Experts of a small language model.
Experts: 80 experts in each of 4 layers, 64 SwiGLU neurons an expert, 8 picks a token, a sigmoid router.
Training: a variant of Muon for the experts, 713M tokens, 11354 steps.
Below are experts of layer 2 (counted from 0) of a mixture-of-experts language model. Rows are named gate (a neuron's input weights, with its number), up (a neuron's input weights, with its number), down (a neuron's output weights, with its number) and show model dimensions 0-191. Each number is 128 + 24 x the weight over its row's rms, rounded and kept within 0 to 255. Numbers have three digits each.
Before each expert's rows: a language model's description of what the expert responds to. This comes from a sample of Wikipedia text that the model never trained on.

# expert 7
Description: Determiners and quantifiers
gate2:124168079131092121110124093137168156133100142161166118156133145156105130115161162101173183125127131142096144134140102153132117129148115111124081168125146142145140132097157127145148152127093157112146114118157124112143130138093097142100090148134146146088178130091150146127166148122129126109157070119128124108110168119100171179117151170107123122105168083143142132177131172085172116114107125158130144139081163103093158126130125134116100135156099144113120141174116118139108113109108152159089137132122153086142122135151156139152145161131095130149121142120147126111097145151137121117
up2:163110155151118118127149129141156134129142108128113111147110132126187138141130162125149194117120120097119142109147176115094148178136109129132148118106104101124116083148130133095098153129160128138132098095116120161140127144119146114125117108117107169101135089145104151115157133136160148165126117104088122114111135187147127167126159140121138119165120147164156125128177178129155109050138136161131122141119123084117134139131124160050140116107192156101121110117107107140154167155147132128155148098120137113132111158124117168121111127145169119151108156140150120149080102143101125129
down2:121137152151104124136155110136128136120122141127112074120093114118128159136172190132154152071123113125103105096130139123137149149147124177140074084137077093097137121159129101153155132117132172093153093132180125099146108080107120161149161102086126107134159134136145132135198148120155128167162134146126117119122125128123126120146099108134132156128125107085154090158107118116146088149139144161182127102121103117143090092140189125113162115147141106133125088104098129130158106142141111127113156140112143126140120138119127128108102111093177116133107161145129140113121135086134148121
gate3:133134097142134097112164134099133146104119157128108131137170125115138106086159082144111132191088094161130147160111117133105064133159138124100133125104155166093139142111169144141115133147131106136126117085181128116162164134154119136114136110138142085147123134115148132132070114119151131129143140115116120126142112106108089151129151159108121096135163082104103137121148108143099125144108074144151129131142175148126100148116121123100151139115137147127144115114100100169084066116136127170112097167157195110134096100111140144105155101120138107107129147117185115149135149108145124123
up3:124113113122102163138117106156150127109108108137163132123095166137104134155106147118131108084157122085143114093135094119153138106068145093114115176156098122157153118099125111155146116091138165165157111132112148128120126127114153133147166121145076133136137152126110100121140155131145093131095114159126139107066179115157131096111159108120152129131114146134191124162103128173154110108124164123108137143167091126148179138163124130129133123153102127117115149164120116079165146148116152123160155121075094141141167160141110157120104143160123136111116109106108130091129112112128149078
down3:124103113135108092149107134148128119132149093062149128148159135086164140132102136083096116056148134119159139121149106056112166113137156117146104065120122109135107128134156099128136130164146088136138141138146138157121137132147117152092134174100140127106085124103111131148150146147096150110157112100134083089156154108120099167184115079136151122142114128110134154099117120139118112141153109132115107129142097167151182148121093117171101159136136154154153144133098160115150136134118158135100100117151139168098148125161151103137130124127140137093127140126111105111134124150153166131
gate4:083101118118092099135132115105143134181109086105099098135127137147095111196113159112108133164130102128174120130113151158115117093104161113135113138111097086147117150139113202095108154104148134140121108106141117156123143101150118116119163119128110182141113098083111113083108126147136146130093094160117116126142137170088121125053128137130119111163147123137121109150147093105104117149106166159127117113129142173088126138138156144125133169151144149152114102150122101096152104121128126126141143103142117134154122145123110131194151150159149133141146128124125162086087121111128114137
up4:138092107130070124141170153134094109119140130114153128132181111131113128151161148111100114119153101203134137120130113177158091136121152122160142164129135103113158111140129131100093119133176083151130095153115123092113079109162110151135090117127113126129122094098138135107169123129117119120149086134137120169123148142130073141082134112131129117164166107179125118158153141118116140132114148084084094089114126081137115127119143168142095149081159144148115145140143097114112097105109090105152117097131126130096154133149150123140129093139110077115136111127114120092125099111134115124
down4:148121135109136095087097122119105133177126101092120137177130121120130111183123151191114127118096124102150133134085094140124115086162176131146115126116151102129136155112103134085161092142144146125100081134126129103092159112125144190143148131118138166138129176132101093142100128110131107153106081118098086146144133117142090093093149124117169119130154115162129132156141160138141113148134150126169158135124170121144147112099122107130140112090118151157116129153119126098142121103127127177157148116146119113149137115093135111151175145122131117110113149147077188098095149095127129124
gate5:151142109136164159107096131096097126174148148136135116102135126099096155124118142110133144139152123113100117170152130145166110137154129170117105149147108143135130143139078129108148168140136141096118117107095107145078159111132068127150113132137132071100106118142132141148112124139145109155090137149133118105140124100160138116133160134145179121096179117093134119094109151109079130171138111123154148150111131155138119177165136098164154120123127082165081117125120118142129098096161111164126144125160136157136105105128139049101145104111126099174140107146128132179114113117148104118
up5:132131139157173140151129120141129135150143096185125133135144166113148148155147168125145096116111121154142097181088117146141107133176147116108098093116122174113120096167141146150121104157098162122139107159133126127144144145156125095097138154160194095128148120116125114125147134164122161105089129155123089129118144151155138120152115148157132118142061130093145140093139127135110093127097144106205114144145129137118102139144137092176142132118111144105147124137118094130129119127142159106142086133132169120143111112145099094102120129167161114187121086115130154147133147128158080118
down5:080133153138144149158116154118143110120143160134117161052140126120125121109114129126071101149151124090153116117144159111119146156121127136138135132140129108116137093158117123059148169141106140109141167137122131117136130131096136159099125132107156163157162096125115150153154147091107108171122108071123072077134143119113168114107118143165144096110120121117128147114148163129176102166161167105094136144097121146136121094174102105138083117139086108154161121102139103091140103134121150131145119098116134147108155151130132093150136146157136115148169147108138095140111156138126091137
gate6:129144088103142111141158141137149102120147107124153173147198144111093135128105134119188152131129128115129127065168132122104169129138106112119109140137084119095122100107128157119095156165104100184137093135136092126115120102106111108094156122090156098155103122122176178159111124127116147107128101114110147159149120148132123146143079166160157130168128145152141143063135142126089123155124160146154144122157092144156127136124129160139110135120144109138113130102129113142121149105168116127136139152112130140160155142124157141127135095111131150105133120173120166121154203126127102114
up6:127136134120140105111071116140108148066146107123098068129139117109117147135121117107175106088090134172144104094097139127152130158141079129122143099082124154116128175127140117113099114101131162147131143155136109151099142095130127149141130083118113086141091116096148138138145155184109100108103101143115181143127158116126135110137110112118118062132141134106138101158132131134118123183116138124170140123173131099115114131118129115106167102108131136164130149107124085169119142154131127164116115136140121130120109166134088154126114158126120125167142168134063135161155146139097142108
down6:149114113143127144140109112137099133081109146145161092113160143142134140146149110136102161077182078123119131166143107135113125177124106119127075127059151144103108174153092136119130162132123135126125125150132087099096088118142109087137161089148131107151145081158117150148156115129088130132179123136154103137151113177172123165149101098102109125089133123094106100130150161112146160103109146125113177163188138134134113097146085105116118116137159129138110116079169133148142120116168131140131112138114135117131143128147154150115108118094133141120136132140136118117136128157119135089
gate7:131118133193152127138116145082136143100138148119175085146087124076112126111134111120154115101129128120151096144137122100147146095146116117158107119139121102111130179124106160127138147142135114127116126130147152158129129134139135171118135125120189130133140146131143132094108098098117079086140088133160124128166128113118133080134099127090129126132137133066104122155113120103137157111123119178127127178111161129096124137096110088110153091147148152127133163108148151130074146117154133140107172122125120123105201085068127129108152175146117118096138125090135171129122151117142151134
up7:160086145091092176103172133135099127126132159133142128166116102142103111100178139154116170090103098097109130114142097165140131136106128117084143122094159131200164090077153122111118131126125138110120116162109093139141111161134118097138142101151113113089144155114135121145140105134110117093113156079139160104097130116153155151114081116121148110155118143163128089143128184143113118117130156104140136174114141143124106093092118155109121099127164113091150083131135086146123132148094111121123122115090143151117130140104121099141103097140096139112103130121133145120095166090139119153
down7:125177098100123165137143141145126109124162083134124085118134106123106155140128137189140107170093105136118105154184107155131131138130119136145137123118138075130103134123110108152102141155080149141114132137132135143150135119137102118088146105150116121134140136085117087147078129127119118125117138106150143134106135090153132119083164103137137090102138119140162074115156135132184145134166122131113146113143117110156138146127148134165125137175086084145105122125147145105155123112136197126158119179095115128141107183080113112155157127148072108124123145124082133099120119133164133105
gate8:107154132111129120133119103097146132148134098151081076104144108125125115165140148158123167127132127100127120171101103139151128149136144103165084141114152144105107155126137116120114143143113126115102129113108168111092124140087104134137109116141126112113119150154112157135116163127087123151106125136134130127151140081131126085138141111131151134124182157109164109063179163150114113208120118134124089143097168154145146129131095154119108086140123111120135121103155128139061147156140114127165137122155094120117138119123112142146137171117149113110096121100151172125078067125088140167
up8:121149159153136146115172139123151080132110126109145164099129121141132161125145150138150121111132115113109121085133063118118145113125121097154090159116100133150163129159127091155143142160135092103101124094139155166105146137155159117180099165148128128131118134156130123128117111110110103075130163131165110153159070090137126127099124140131149086126154149114099124086152118177149134134104152099129132132151127125098107079153114134134108085130105096098191136151135095146096099121164134166151123135114111137110137097132118124112101139147084141096124115115116125136099193142136174112
down8:144131125084122163117123121100148112190144104123093157129120120154142141155098114140163155116142131110114113117152117149082125119143152133104169118089096138167112111164089144090125165131085148124130170154113125137169110120137108148099126112098132152126090130138099058127079171135093097136111140179184167155101083149162113143135115118095156130139110139132107113142131075150140085151125158100166131146139127141102131071157145101149162126127142124141142103094138120112121107128111143093118110146108147130133148118127158101169134154102147102150121133133151165156130114111121116115

# expert 25
Description: Verbs and verb stems
gate3:179138120158063090107112154112107149099130122155148126138158125094135087114133153126150131148162131098145127149111139140115157132155137128127112129105145164107116137128114158095117079178185133126099100080099125119129110162093086161148162133157156131087136114133129140112112149146177115127140130088086101119167128129134176147130133133082098131133141124125121125163133141126099098073135128118143116137105138143137137114163133093098154094117115069101088156113105177174122146145115164141119136118129121148112162107130135122104121120148131172155077158158120124107144101137103138111
up3:108072160151128171118104095142166123131113121132098085115105127123144168138082100139165094121133148112095145139125092118135133144132149131128129120120166084146140089093109121152155139108072115157107131125126119146152114094160168096097118110087142135164153151134139115178127110114091144128142127156110144133094161152153121156100110163177127114092143140135092155133127105140165131086139115130117156125141105119128128096102144161161149132140085167121142149100147147155130100100119146136105098132096111095106124120109160153137136121121143105102160102105120177173117168143171093158
down3:101142122117124120139126132125094126106129090134144127084131110101117128082143083105166104120181128094108148117120132147120125157170104131130155108082097134098112141109167145119169126144086112134109151142067130121136150121134088130134099129156119110112143145134179175109121161131107148098129105137125146153122112146142100147164148146141109145125145116082099133109084102102119136151132119118156103180148130107157140164102116173103161090137140096178162109149167082160117133160135135078095112125132112094141124197150155128128116123133137144145166176116147141128098129115129141134
gate4:098151114127076069103141135158085128160128103114120164120127144158105127150108135148094123099114142142117132113112172142126147105130136155143122187152115090173128119142177131086136151125100139106143158100130152120120164180108149139119153159140123121115149097123096137136117124183120118131134118118099093105122097139185129149147112113115120136165150154098104172104091137129148162142105132126152132116113159147116128091157101135097107071182156178105113155092089137088138123144155111129121138115141141112101150127177127148128137127132126106101141116143163108133132087159156162144
up4:086162074136129105081124128098114125125121149113120163152097146100111140104139132095115104139118157120136121177164115142123178147112108119131106060122165097144094160113102112145123119158124138116157110141126162113158093136157126137116132106114112097111097105135129086135139119186160146105107122115142148157100080137116090111112140144165166144121179104109087114124139149147146177135133162118118128130139133142107091132120166129151129149131150085137092102138120169087135093124144141129121145109172145128143150112156146118161094130106088119115112101102168093081121126107156164135
down4:135137137107127098165097141119115092129160144131184141117140156131111118096126177126156145098177105125123093088105158139157115114167115170114105119112119134114136162136158115123152132155147123127142124146146122118161124081123121123129071137075180142156123144085122135098149133128141147094107146142116131115179124100140106171108137149149121093108117093179101153076137150120144069174133123069141134161125073124164121128107124116150107089115136112148158129115110104090134122165115126139140133085130111106121096120148125122140123136162159119141171100128122111159149087133144145135
gate5:131118174100085066116140120062098156131155109110139157130127121126114115117141119096139121119132114109113134123144146108100146122147146136121126111128135126165137131092125089102102085139100113069169142120154120119142121106115138128117126184052111118149118144111123145120128139129139102093101165096142115166147111140131173153117162091127103147160138106140156148126150039116141163117095131158106103138110174154113115113144066123161089111116109132130132154142152073129132117101100111137152105113112165100120139129128087123126136161131182135107133125140149144106133133145122137125
up5:094156104083115171115137097088152118173146086167091130123117112144121110127114124106106142142136121112105121146169135119130103128133140124169133113112132100147141144103078092122137120159094124113118165151139146115165149152104165133147095112085127141143115131142107147120174107133123094140116097118174132160132080122140110103157160121125104123160098110149100134144120067132073108144127111170106164123136136131136109149125107124142139129096126084131118117132155103140096151127119083180122121161170144094107185158117149143134104154174140120125092073144168116118155138098112126142
down5:117124171136160119111128117135129150178138175122141128138146159127120140132127110112095128104172105120151127108142172077149090103097136116126087127109087101137156104119127115102142142111085117133121155150109119098141107092142129112131134179112124131161079141151143081125156107098126118118172115096106133141120085149165116161189166135166120170142093141131157171126138140135104135121107097131161117132141132131159140091139089134165143142116147117056133135140144110105137151095127146125133140154107114091109120124153137138157083154140136156163092109121111097111133174151111078111
gate6:124151109122166134140099128107150113105159133175080158114138085136126144128138148107130105111121143136152163121103164164129172113170107137081098137113113132127143103065118114130085092103106100145128146127146097078152154161123120125105094074140134142091092129137140149144123104165126160096150092098181116125118108102104120138132098142147129151160144157140115145127102123115161088121133118137131111122143149176113115135091111117115117120115130113156124095147135114153164150159127111146117088088129168097107149105116061109129132130126082092133127137179120134107110160130147175133
up6:142104115077069113111087129127118112119110092131130152166107117157119098151124129104068116150157134163110146116139116124167086109083144108124129090141125122108128117173118080116116166153139124155137116113121159040119126128182115108130129106143128129151119117132102106120110111124119142142137138103107112109162146152086131142140145068112155120152146146128154084146074113182127090146146106136149130130113123140154098183104132135108131107090109133137145135146132064138101108108122124118146166167124124135121128173122134149129131158139081111143145118133101146133087127122088123123
down6:130109151137146121162116149157149157117115119093136184099113101116115162125143122103129141109199115134119129133130180121089127129070127111150133140149126173078098107084114162138132148119115055146135141106136106113124154156131112158108127106157123121170114102151121120177117164139153133141135115150119132141129142098122138163153120170074164163119164156123132118145084111111157124131130134103144078146153146096155118129092106140112101116150183134136104110113130123137135120149141102105105082125097099104124131129124124086164115088136129135176155132126100162107126147125084132115
gate7:127104142124178119112122119147115139128129115132084166156126124153126114172144159111112118144116138135098122094116166132128133120093129123137135098098113129145114154146117170176105165096083088157114152125133117159084169143084103146164099109120102147121129126133127131154135127172119145186134066125174136110128128147158120106094065144123142110145150134134106158124151148127127105167124114132112131154138170122148146136138159110140121086116134098160120145156110118105125127105101121125130096162124118065117067158118104109121116183137121152147123144148115053147105142124136091140
up7:136154146099098119144147143172075125135146108119094091170151128115129133152161149131139124141112144104120104124109124111137103141143138125114135108100137096120077128146148146156128112143137116132114195159164076129097172147080132096125093120149115189112100096157168163172133099109154117141129098093145120145156147113138140142149096109122126113132134087137094092104114148106103175126142123138091101153134151113104118129155134147114127113153170141117097117151140110118132095097138129113114151151121108088133114103050124127153115121107154160141142145136136093083103080131116119171
down7:099101108085150096114116132133144133113120094139139150138138152133067129126095122143142167130113180134114109131133113157108121123124102104107152122107147183119111167098120112191130115120121114152136136104082122136125133158148115146147113113169121159113143151163143119112120113125163152140118161127112101141155081144173109113144136100146115098094142146193155130166107107089081128150108162157114147103151143153137117161132132130144114119115179112150115144121182119147090116115109115122167106109075123131136099151168181153118122095136129107142160100121131125082114117079143102099
gate8:116103157131161105148137131131140118137108097160111132115130114132088109106148171143160108160118099149129139084153126142156125109088183138088116160096125116068083116170113179092083135153139165151122169120143120137092108107107099148116097141147148135111121099126135103106127121174156102166112124163119145107115120141108121086149094092088160142121105151102145158131134118110128071122129144127134104166147126119109122154111181121130120092081140141126155110126118086151117148123174181123126151113124130083138139117135125089095103165142146132159109127123131114138104106103157135147
up8:119172130166144148118095134149140102112139096124095167117127108137111151146195111117103120126131135101131111130090120153114114115095120124098116188121108154131177157118142121102075128130148118100117166137133165121113128129160164112101171186119136124129122183169111108124112129144090132173152158130178142161114114093139155100160134168139144099116144126136150112132083148115113109128126153127151109124128066124124139126087158143121099153123133159152148145153110120122115097128159138167123089151114144172101152131132157151145104111127136106072159165140097143136141131108134172142
down8:126099147090112102177142152103133107108125116113100120169124111141114124121117158138133135134136147096075099117134115102116112124098136176148117106134076149151138173122091138122148152127150095143132135167124106104104157138106125147150129153165151090171154093180136149137125173110169084140115153127126091190099130126126153134108130132130102108133096139126113138124170168111104087126114144101102106098153130129138146107093192129152119132150129127121203115121152110121141120128164091121135092147114128145102122137101132168132094153177124144125116125090112127111127116119076170142
gate9:148135124162126130152126133077147143133153102123159091150126151126197146122127102129110103109123131134089129095162160084112128177127141139123077087153189091104141143122117178111181116129103123094120137118131131156144156135120127084109158125189139140116145139130126113154121114102115124145130107104122108125093134090110155135169112152105136115121145183138111134106101116092150150103094093165138165126142124138135119146127136158092161163195136111131109145163131134144100128125152122093118111142158149144137160132122189130139133122112117123062110128117132134121123146133137093166
up9:137119157105155087133155158121134130129127133126130117137106149133150100200103177133137151112086150142112121096139155087112143147096125155128115107126130137106133131148153149157121056118153143123136137093127096094128075151163168115143097147138100141145066127113142130117170147148124152142083122099106104181097138173077113133137144134110114146127148140160110149163155139086141105171133133162105136137118120114101125140166119151136110141129135080137114131096121101103128105138122155068125148147120114098106074142148168103115108128109146111110125141137133121144145077100112161112
down9:168098111102146111118108136125114138104123129075109123129120131138098114094120123133110158141171180157137109148150123110092102170165115143127092136130137077144135113128126112134138150148128140163127134146105116119131117119127141066140118188143124106125098112125131148147081113149131109114133137109118171131169124127140110128162152162139085090091148167084131143083104084070138145176133103114128111130107124107129137129150110141145121135132164138146108115188126124114158150141139160083122129115113165143152121118145129094125149156086184125104155100133122102125152156176155136067

# expert 34
Description: Agent and adjective suffixes
gate37:161131110113105141106155098143163125190110147086159108114109106140081124101131158109123181147139109117091130101126103150111096153133126132119099157095115161135169123151103125124113156126139146141144102127162155126154130151138135098118109155142143143132111110124162147172134131121083131121129083109106114112129072132137122092148104134152143153151125115141108109150088114107130103095124102128126109138165127124151125136156094167121124108096163095051151126125125123146134096141089114144116106155132107091153149095133158129074149154122141085161081122163145095168137120180151132123
up37:131114119150132098121133101136126113121102095121179081113141131161121099093122092144144132114088157144174152086165142091133134155148108115079152163106117145120126140158189099146154105117152166113131154162153192134141153134108112100093150126096090124096133142138128115120133100101155148147129055124160156130159122107115137116128125128129104101160120124130143127144110097126136142125100115135160154094128116143116099111126087161125141097118089113104116100128133137117150118120116177141130140139129195099133126090162114142118115119119112079136105145121168133119080150100106178105
down37:138136117162114145152156132090125154127142124123096106095097133121121121117162148113149144085120183135135142131136087155104107139137137138105142161145142119103161127134117148138121114122142169174151174148108160143158126090119148125180147096114096112090148102084133142148156094116133134166108128116108153147131104106092111127091076109136133117139082118113117114121144144108116176090106092167145122128132127106178119156171111104108146139162117091132093145143157134067134163114122133093106183167083131123106100137112166107178130138138131127101136129147116119123140144141070127130
gate38:121148101145145130155134132157123151118133085125148133156102156147171146132160113066092138147123117148112124113131115126173134135120139135115112132162098143135054130153130147140101135160162141127116087126101123106133130127097106076119168096140173147071142154118152131133098094162158143124130130151121132147122131151165104108124104134159157109111094104114133156147086093122103137097090145125139110108104127159110172138110121136125114141151132067094102137184149182132116101114113104169137107144114131105089104148136116141139141082121136171118158146107098123126112121146134131197
up38:157154144132140085111111120120147086159132097148140143175150149131113132117117112155121141078148178121141142136135130146110131155182100092109093131100126131131161160095125133129118144144110123101142146112151109141170148078122158136143144099147073135112130098161124091097120106169120096145108127155111171115088139113112142100165140137138079111136140107111110108104133097153101086190109145075129191149146168124145145112118068137157092152120146117170131114115144105131123117138138150156125124145126122111126112099151155103120121101120133123151137136093160138104140090089108096105
down38:105117172130126106132097121141120091133098157104135090147133169132124098110115170154112166092106133119149147125180160122064136140150110108134151147115102163179124159094093128167152123102149126080153117112132090142167133142139084172110111127145095102105102143116120115136128117123100129112118114114145120108120119209106135165145090096128102147139107130161114151143131125100136115107130152104127161137132157097140133125179142121135173124126139102130150149180164085123112135161134127120115146119125159119116086153138153107134058140085138129108129159132163140144123116116103105122
gate39:111130127146126136101155130121171160108141110158141118124157145147094153128120141121137122097149128118084124119152121132125095151158120120110125142103107144108139140087096114142073169112104161155123149145146108076098120137119141121131126129129113134172122103133122174102108164179112119097119117117125189116142145169106113101143119118137091150106144139094139120102141162132134107087152109115159057138152163138132134168108096115091134078146138171167134085164056157146120159147135160138103138161125162128094168134112129139121134101169125125122157126124110137104108170128135143091
up39:139148171163173130134103119110155095164127103106137111140087149122096141095131161095094114112131155108145147113147155130156149123101176118098092164136152155097104108126127150119104138153136170148127162134143130149142140139097134148117093128110152157141146138118149152127089131118113147111144103131124165124149092145090166139169122129131076131089151139113131123125152157140106111094086105153152139124088142179167116137115114110117140143100134177108163065148152135115065179137099157140125104142122135142146184108132157145128158120154128095099097085143126117154133115136140152129
down39:156139162136153138120152148133100116144128124117137100134165125150145134139155128118099140126119115159107111155148146167127134156160093139125107136132134156145171121128134083083114089124086133136122160118113127125115121121094144087134113137127112100124138127108122123099149142154161143177093103108099104157102140129097170114153135136145180110146128126115146108113134114092121084125116114116095123120099109151165115137093061098111152163127115159112154125131115109142167106168148124076117162133165103120125084105135138145171102142127138174210093093113112088140148117086167167140
gate40:120101120159124149120125123166134127132125095140141145097081138114116128173126108161133170113177160121111113125105119099154134120128144160162114128111110097089127104169139136105131107159073138181131105143128160124153165077127131163133111089142130122112134133118142101156116142084121132169134153122140095102149123134098154128092101149102129127126132160116144151108100151148122117142097113125097079146142145093146110109143121122164106125130114105068117127095166145108139135124125127098091116094125132102067094084088133126096145141137127110113119120114156135127104038129166127086
up40:158159130117102162168083134150100131087089118155147129103149129077128128155144119089117146133176120165116079124110088113167117158152144138117107113132099179096071095133136137156120120120103130147137123139146136146153126091106110098084119138111129144098142090117134121095123148151131135188146112170122122141082103116066173096128091129152120118156141115125193108132132122112109143159124116145092127105134140120139119141125128153111154120126177113125115125119144085117139102125124160125130067151107104143142117152097132117069137118175118147117106125138140128127106134149168123145
down40:162129134109143120098121138156126108124135147159148108122119193080149156120152149087117125159109096147145120128127127121150192138109179130120116100141116125132148121169106154144064145148113127161121134128140091143118109116104104148118153114105131135106144109136197129084160162128169126135105137139115134104139088168112101121148150103141100119146071132127220116111114127122159127104129144125112126103102140095128165160087091105108121103185123150139133138131151132112134127149154141134164100119097134118103111140141160114113114099152123133086121124118097129110085134136091163121
gate41:136095165127118123145097082121138122159113101116118127121110139145061149066136110100129157137137122143131109114122131151091165153153113167124123151175151127105118157173137157123138127139140148164124115141127109171144084173119127122100110149128116148116128072138125121156134121115125159178160128141109098125141120121139189117143086142146164155135115129106175078100100131166125153132141146129087137126141129155169120106103129160112137153104106132135101142082137143188111129098126109161155084143125087147148158159154101078148123111145118125079108124120131121142109162146107131136
up41:131112093147101085157113114150144136135090153117157135109122116158116114079131158148141089106130131098145125086177166164156172177132105144153144130144124160162117172125127123095132127140132140142113115121102118120125079148125112124087136123137122130089125091137127166165171147137132145129154091164117148123139131137179158153154113098138187155087145086139117169106113132134136113156123150095103071117111148148134107110122122149100149144094140145107087123155108130143119140100130120178149125141096077079136154138150113133144144087102101092123156079146117122124123137145107119121
down41:148145144147118115126079141122120181135120122125112138114079147135096160127177078116118146172143094134174159127119159122167138167142109145130125148132125158101075165100160142127117127139180111116142098083169128101111139135136145129134075107108174144124114134158123127139137123113127147118151075143096109120130102107107132105096108142092146097130131162168113128154120149147095059154162086127140115111156124156186128115128120124101119164110109114115111125132118178156155097122116113131105146151100111135138140108107129114147164134116127132076102132141132182116086123132115144145
gate42:108144185119090109158122111134110124132108131134096091127147158145106133130135078149126085161106136097108124138108088121140174153167112121133153112092138143162125116125121131162111144072082094152119152146145097092115133167134132142131140161138180135124133136129116147133123145081113153135103123087124120137113112148135118105105134088125128101137101154105145100115139132146086132151101145128147147144162133153124115066155163148117131162121158159083116131129175178126125147099177112168149168151125097149111130161081159143100121134116128195135138113151110117135112103144155113157
up42:119161158076167121095136127151124132121112078127080104142097129147144158159087105141160133153113188141134158131125117149140109177169111117153163144117135128144125142111128136104159110102081148127068161128109122104161131146142131120103102114091107119093124164124112155134110118115104159138135114113124131162110119129140143094110112113169104128064107138112127124095130132081133131129081117128131124126119111148150117087165122133150105117133121161113153154130117204128138126137169128140160065169110097116102104098112102141119130156110142107111117160098112150164111110168137128103
down42:128155134071107173143159119118149124154134107185151112137106172166144099154151145129139112083120151117141102117156141110104151136101116111151157116144086133107156137160135110119131147136146143114123096120144108109154124120128118091122132153118129118162119136165138109106144151125157143124113118153090129115152109140113131143156148079079127124103124151119133161120129108142130146166149133113165083113106103139111124094136165111113138117122114095141134136102206110145164138152168089171135084124103144152096112135161106083116149099115129139153136110107122068114164106151123073068
gate43:118102120124140105097129127091127096133096140156160121155090174137138159137126142126133133126087098086165133152124109091119160135106178137139103123121100146082180106144181122125133085116157143104137143156075124123091086118106130135151120131125159134135105106114157116119119161186155106116165142143158175108134119109105124130147109123171152117081123154114102113100110121161128131129108109116115116114105120138160103130082161114114128101121151128164157126106097103120133107122170098153115129146101161102132123068137136177126117112172156125128145161113082114125122130065135136143
up43:101104097130112100111135137121144105159156113126154117093081126132128133114145126106081114138098113122150112110126134078085144127126132145122097158146125148100150122146156115109064159152162150111118142146073124110058115157125112173169156150123117111099122121100148113137107155155136101129098150147119128116119152133114142110137095168121111112099170143101130128110120140162108155103120122128129090104177106110133146176111095181149127141119157136159138129142143097107117136158099128119113117146128129119118092105107120155139150123191137130150168146113060152171124122102114156180
down43:094111132137092075146158122114106126148132089147104160096091145153153129160109125164158153114095100136116150103114152104136163147107137137131101153118107169085190130130131080106092127115142144156125124156136142136095140103119142137167153111132147127197142137132113152117112159159129116111132132145168111185117106158101103094145157171096125153113130115067135091113122123108128144138149157108100117093144100111118126097091159136114117129168137127097104165134144108105108155136148142136145125157085115113122092124143176112141093126098095146169149123095129159147155104124120136132